python train.py --d_shared_expert=0 --activation="swiglu" --moe_layers=[1, 2, 3, 4, 5, 6, 7, 8, 9, 10] --norm="rmsnorm" --beta2=0.95
Below are experts of layer 5 (counted from 0) of a mixture-of-experts language model. Rows are named router (the router's row for the expert), gate (a neuron's input weights, with its number), up (a neuron's input weights, with its number) and show model dimensions 0-191. Each number is 200 + 40 x the weight over its row's rms, rounded and kept within 0 to 999.
Before each expert's rows: a language model's description of what the expert responds to; "mostly gets" lists some tokens that are sent to it at least half of the time. This comes from a sample of Wikipedia text that the model never trained on.

# expert 52
Description: Mid-word pieces ending in s such as ns, ils, ps, ins in names, URLs and taxa, plus sal, mar, and date slashes.
mostly gets: "mar", " sal", "oss", "Population", "See", "ns"
router,116,268,207,235,154,175,161,204,302,230,231,241,248,209,239,283,160,253,195,213,162,191,174,214,200,188,240,249,232,194,202,170,212,244,246,169,205,197,196,210,192,242,213,252,167,197,212,169,120,197,205,209,223,253,152,301,220,280,154,217,289,147,207,229,230,186,119,170,193,162,199,217,196,273,199,184,160,183,152,197,275,220,205,152,212,210,175,216,150,225,207,216,164,221,200,222,139,256,215,207,203,174,240,179,223,237,170,242,320,195,256,210,257,242,264,170,190,236,145,278,218,133,221,130,177,212,189,154,134,300,115,196,196,213,153,242,231,267,222,237,211,190,203,247,156,207,229,166,250,280,184,227,171,216,206,252,223,197,181,229,216,284,186,178,223,217,205,187,224,167,176,193,210,205,288,191,206,272,195,211,161,152,221,244,142,221,177,224,204,234,194,266
gate2,264,242,262,222,155,213,200,107,238,250,233,190,170,153,214,239,166,190,178,130,156,169,182,172,214,170,215,281,182,185,159,201,218,117,238,276,159,154,152,202,189,207,213,217,206,185,287,150,172,152,204,265,139,159,124,240,210,199,214,181,257,234,166,230,218,152,201,199,280,191,248,148,236,216,142,232,172,213,189,214,156,244,154,178,192,263,176,213,199,240,224,193,196,110,229,206,136,249,161,245,232,217,173,213,214,225,161,194,209,119,160,250,91,196,225,245,250,251,151,219,238,201,234,257,193,240,185,227,214,223,204,200,190,170,212,225,244,193,181,178,181,233,220,107,189,233,195,166,188,248,198,196,235,213,281,146,217,195,187,242,224,221,132,148,156,241,133,178,236,153,210,250,195,190,203,166,182,207,226,132,134,134,127,129,179,173,212,153,268,147,251,219
up2,108,188,212,226,263,192,286,236,193,241,242,137,253,181,158,193,256,234,123,186,192,310,268,196,153,250,156,180,221,216,263,179,203,179,211,217,251,197,213,174,176,182,183,277,174,257,212,275,217,235,162,156,188,265,194,136,268,165,244,189,124,235,118,202,191,246,197,178,196,135,115,191,112,239,162,228,182,153,190,192,200,181,195,262,202,258,257,113,174,189,175,200,233,191,245,241,189,224,198,206,174,218,231,171,179,139,215,135,224,244,141,178,211,247,208,102,216,202,213,264,197,207,194,161,147,232,183,204,205,150,162,177,230,139,128,197,215,179,210,173,164,220,190,146,197,185,141,131,161,152,179,238,198,152,155,250,203,217,226,244,204,268,223,199,192,173,174,282,176,162,200,199,209,245,227,170,229,160,206,243,235,188,219,193,185,243,239,284,200,245,185,217
gate3,200,185,257,160,184,121,235,229,220,231,228,286,149,253,211,141,194,199,210,217,174,174,100,196,239,175,193,277,213,152,174,272,183,219,206,237,182,167,142,185,215,250,172,172,158,200,219,211,213,198,215,276,182,256,174,215,197,228,213,212,253,157,183,126,197,212,116,167,133,187,143,186,142,245,267,238,218,196,196,191,136,154,195,197,225,240,146,205,197,208,264,201,234,221,205,270,194,236,222,165,200,161,318,231,157,258,84,157,165,168,195,226,186,166,247,150,226,187,243,179,241,197,264,217,187,163,210,160,157,222,194,232,226,189,226,277,207,189,190,161,154,226,257,197,151,229,186,199,191,240,224,267,265,186,205,186,180,284,204,173,260,166,209,194,114,175,195,128,170,223,177,189,130,164,218,317,135,246,244,240,214,177,219,239,184,230,223,198,195,201,142,184
up3,165,204,216,211,141,168,167,202,206,152,167,195,304,175,172,242,187,232,165,159,142,168,78,160,145,228,244,196,244,215,255,208,165,260,167,148,206,214,255,169,198,217,163,155,270,226,222,221,210,145,222,236,252,186,272,201,176,181,247,244,244,202,220,280,212,134,190,228,143,209,203,173,163,174,271,240,182,295,233,241,164,270,234,168,177,228,132,277,217,182,230,210,214,235,209,130,204,169,189,154,209,290,208,175,186,241,141,187,206,180,151,242,213,184,158,212,215,182,168,167,263,218,200,221,198,164,204,220,154,190,238,190,198,262,184,214,71,236,176,183,149,167,182,234,207,116,228,142,268,177,207,242,234,249,136,157,203,189,168,168,162,190,200,237,182,258,182,162,233,241,198,258,121,193,180,243,214,157,178,257,272,235,196,239,171,160,181,194,166,171,178,226
gate4,163,201,260,224,203,192,238,227,221,209,227,99,228,174,221,235,202,110,217,260,153,217,285,168,123,285,177,280,207,166,166,204,242,299,162,179,200,180,215,211,216,136,118,206,233,172,200,209,206,266,192,227,174,195,238,189,179,198,151,193,236,204,209,248,233,151,213,169,224,167,176,162,214,240,199,126,150,243,249,170,260,236,200,287,299,229,258,231,194,209,168,240,281,125,147,135,163,174,157,192,215,191,221,205,160,237,190,157,228,228,235,213,185,247,203,236,163,194,180,208,202,236,177,179,175,177,246,193,200,212,127,241,229,225,273,190,133,268,206,198,211,192,192,191,187,99,248,140,200,230,198,217,220,226,239,250,200,156,220,132,134,235,241,137,214,239,218,171,169,149,161,254,192,236,232,249,231,204,266,202,209,188,282,246,138,221,170,226,212,238,186,207
up4,182,208,241,248,259,207,245,168,172,259,255,216,211,217,203,232,122,248,187,201,278,208,228,171,151,193,290,240,224,149,141,214,214,293,157,218,219,149,242,197,187,144,175,270,185,159,253,175,191,183,191,264,176,249,231,187,204,265,165,253,185,166,146,178,199,179,221,115,233,205,207,271,153,153,234,246,157,241,236,260,194,204,231,263,238,187,242,177,143,150,192,255,130,98,204,281,218,168,212,182,241,118,190,253,212,215,253,194,182,270,162,205,219,195,240,208,222,194,181,159,144,236,201,121,255,181,195,230,198,263,203,148,215,137,203,182,205,225,93,169,216,148,231,167,174,228,185,190,213,164,157,230,273,197,169,225,280,164,212,206,176,236,217,206,176,185,168,235,127,207,258,218,192,180,255,248,183,213,229,266,180,155,173,172,201,141,146,192,224,204,188,180
gate5,237,163,295,191,168,237,217,179,275,313,206,223,216,239,199,237,190,180,166,200,252,173,203,146,176,198,192,167,170,249,194,133,179,214,198,192,270,221,252,190,217,176,182,177,165,206,218,149,105,147,177,197,204,224,222,219,301,232,204,166,202,216,117,235,210,269,249,253,228,327,161,228,169,160,190,192,122,182,271,196,222,166,254,155,221,225,196,181,232,176,146,172,138,224,181,248,130,226,290,228,215,169,219,205,217,256,169,239,188,236,138,202,166,190,192,214,137,184,210,179,212,162,248,242,196,191,184,217,227,145,216,248,206,240,134,143,226,221,201,236,197,206,177,245,168,181,163,249,230,205,189,224,247,226,153,216,219,168,208,219,208,231,183,132,270,223,120,236,247,234,224,203,117,275,236,236,283,164,168,153,161,193,130,228,175,196,230,209,134,176,166,211
up5,231,218,259,232,129,191,250,104,195,247,245,207,182,191,138,225,249,188,292,162,170,165,211,191,226,165,160,170,134,279,167,205,211,228,181,122,208,190,216,213,230,149,206,160,123,204,185,165,160,236,308,203,185,184,113,256,215,217,140,218,194,212,91,186,211,283,189,167,208,250,270,179,242,183,164,131,142,200,111,208,243,208,210,158,173,185,189,150,214,226,221,260,208,193,216,188,187,164,220,136,245,154,210,238,219,165,200,227,213,178,150,187,167,178,234,232,114,155,212,184,174,198,197,178,175,173,182,197,234,192,245,282,220,160,203,127,221,235,232,263,221,207,192,225,196,190,193,218,235,206,171,223,248,171,181,109,183,199,233,229,232,240,207,132,212,249,152,261,208,289,233,151,210,291,192,233,201,153,164,146,188,172,195,243,214,212,232,226,122,234,158,200
gate6,128,173,141,177,198,186,266,187,239,124,131,242,192,224,196,187,218,224,203,167,92,233,187,212,198,188,240,211,146,231,223,180,200,161,201,198,181,237,193,243,225,237,153,255,180,224,262,196,170,150,277,129,247,237,139,221,254,190,86,209,187,206,173,236,129,230,179,152,179,131,237,221,145,159,183,214,235,226,232,202,244,184,236,190,131,160,245,214,261,276,183,196,143,194,160,260,199,195,195,121,234,206,185,233,146,248,174,246,208,172,199,180,193,238,220,188,306,270,254,180,251,219,159,165,196,152,144,165,196,194,140,162,153,187,109,264,224,186,224,227,253,180,189,129,222,195,226,209,229,228,155,251,206,202,213,224,177,177,197,205,250,212,207,222,237,177,186,250,272,179,119,191,194,289,209,176,232,209,189,247,197,184,295,196,184,171,282,208,178,204,156,227
up6,179,134,246,202,211,160,197,126,205,224,156,204,205,174,209,190,280,175,226,216,149,169,149,198,183,211,216,205,200,217,159,252,184,91,187,120,170,133,120,285,140,136,244,150,167,253,217,174,140,172,212,203,238,170,197,195,266,208,129,212,245,202,194,213,134,165,191,169,225,109,198,169,188,239,208,179,292,206,175,194,253,258,201,151,220,155,206,177,176,287,121,218,152,193,143,202,182,206,164,139,184,108,157,215,166,250,215,151,241,139,202,122,244,271,234,190,203,202,245,265,200,226,247,224,154,143,103,227,236,242,246,166,187,166,210,137,221,189,239,206,271,223,189,181,196,217,187,197,221,261,175,186,191,173,206,259,207,242,237,188,161,193,242,167,254,229,216,211,241,204,216,194,179,255,178,278,232,164,190,227,184,155,231,210,196,218,190,219,204,232,282,233
gate7,180,183,270,279,202,196,112,220,121,195,214,236,216,254,240,243,181,242,230,210,236,286,146,174,217,134,254,225,227,155,256,258,231,203,170,222,256,277,207,190,227,137,245,192,203,232,164,111,192,215,198,189,180,195,245,219,219,157,202,214,192,261,170,213,218,253,230,333,219,219,144,234,150,121,263,253,192,225,226,197,215,230,173,237,177,201,270,208,189,194,175,154,159,218,151,164,203,174,189,189,210,251,276,198,260,182,188,215,222,152,193,223,248,253,212,230,239,271,227,172,208,196,196,232,147,278,182,222,213,210,224,199,123,185,175,239,144,219,214,272,226,242,147,187,212,189,212,263,274,298,263,190,194,223,238,258,256,199,171,243,145,217,226,197,147,174,235,221,244,242,206,188,181,167,205,182,227,149,196,257,188,164,189,223,169,219,161,131,172,288,189,190
up7,192,216,202,179,208,156,196,168,230,231,181,200,177,197,228,215,220,163,124,122,219,201,198,139,185,146,149,201,158,261,158,224,246,195,80,185,130,241,232,176,204,214,153,121,312,152,127,238,171,141,241,210,231,276,223,218,191,186,249,175,173,203,202,167,199,212,189,150,210,169,232,157,214,251,260,201,202,219,168,181,231,195,215,125,208,181,169,217,127,126,167,246,260,168,245,204,146,169,201,216,91,184,156,199,168,164,151,165,246,215,191,215,230,201,159,148,191,187,178,145,138,208,184,246,245,146,134,207,188,179,177,196,218,240,162,205,156,134,226,135,141,161,245,284,163,194,204,217,255,161,231,225,257,132,131,200,177,151,174,227,187,252,193,159,188,125,181,239,193,209,240,254,187,160,182,169,179,207,163,250,252,238,176,184,217,122,218,221,175,174,119,185
gate8,211,206,341,133,184,215,321,255,172,236,218,277,175,216,149,233,276,202,229,215,189,233,207,145,162,185,108,259,150,172,134,178,99,246,128,172,230,179,164,213,160,176,193,194,178,225,213,186,160,132,193,192,271,170,213,186,216,191,134,186,153,230,118,225,259,183,163,205,86,111,183,161,209,189,219,118,190,214,176,188,232,182,212,210,176,176,163,188,203,238,144,182,219,217,226,182,183,193,144,242,194,182,203,250,201,162,207,193,164,169,232,198,181,225,222,158,170,166,276,243,181,210,172,254,146,205,128,239,231,208,185,184,200,197,253,168,185,223,180,197,193,208,248,161,222,223,256,239,204,266,248,178,235,145,257,216,226,255,198,141,141,207,204,229,251,204,133,207,252,219,167,189,265,145,232,164,257,203,151,146,211,158,218,198,172,180,226,161,209,191,171,189
up8,201,183,217,201,190,180,228,170,166,177,229,181,234,161,211,203,207,231,220,267,227,165,162,189,210,247,210,190,209,250,151,135,126,162,179,245,153,178,140,146,194,165,173,206,220,210,139,229,168,193,133,215,192,205,272,132,244,173,237,209,199,169,259,136,165,127,231,264,244,234,186,204,160,228,178,175,179,275,179,297,176,162,194,203,148,203,192,247,191,184,209,199,230,182,184,127,243,148,178,125,155,209,168,167,123,211,301,196,158,205,147,180,202,242,155,214,114,155,166,219,219,235,156,169,226,203,227,281,260,172,249,213,168,141,202,251,174,184,186,216,198,217,227,82,161,190,200,167,173,244,181,202,193,228,279,186,244,199,207,203,130,163,92,288,158,185,186,156,214,256,209,157,117,300,183,237,213,179,201,201,201,165,163,197,260,243,180,183,218,252,194,184
gate9,223,247,174,240,226,194,247,261,131,250,178,244,186,149,187,258,104,183,145,243,133,262,150,136,213,231,185,219,275,149,227,219,161,265,194,169,160,212,206,239,214,212,284,251,186,133,177,215,151,252,230,154,213,297,260,235,201,220,235,276,151,236,170,238,164,200,165,198,141,172,159,312,205,238,200,200,181,262,159,207,160,189,212,202,214,214,179,207,206,207,277,150,227,210,161,205,212,240,196,251,231,197,211,177,175,256,171,99,221,164,272,153,212,179,227,211,174,257,202,208,213,231,154,236,261,208,215,135,154,222,203,208,176,266,262,215,228,199,147,245,254,262,202,233,168,216,239,216,239,197,187,188,178,217,198,278,202,213,293,206,242,211,169,264,186,181,204,267,160,141,237,221,200,161,218,179,166,220,159,243,272,233,191,211,194,207,181,205,267,235,177,248
up9,200,259,221,279,193,160,175,210,226,201,239,176,174,244,152,134,218,200,141,171,231,163,169,139,147,234,174,191,191,163,162,180,229,202,263,227,225,217,158,149,253,254,148,221,219,201,203,213,162,272,200,229,211,234,303,210,170,177,226,147,179,167,229,273,246,273,149,227,203,164,158,247,183,215,271,254,188,195,255,226,192,230,235,188,220,230,145,168,242,226,271,265,148,279,130,216,172,187,283,166,177,143,233,162,152,185,203,116,195,216,157,170,200,152,185,156,156,175,166,220,229,167,210,234,220,130,254,209,196,204,186,200,229,241,146,227,201,201,169,162,192,159,202,235,215,246,166,210,271,149,188,239,177,249,160,251,242,253,192,252,226,154,273,125,217,206,222,202,167,220,210,108,168,237,212,186,184,158,207,244,215,209,322,210,214,154,255,189,109,196,177,215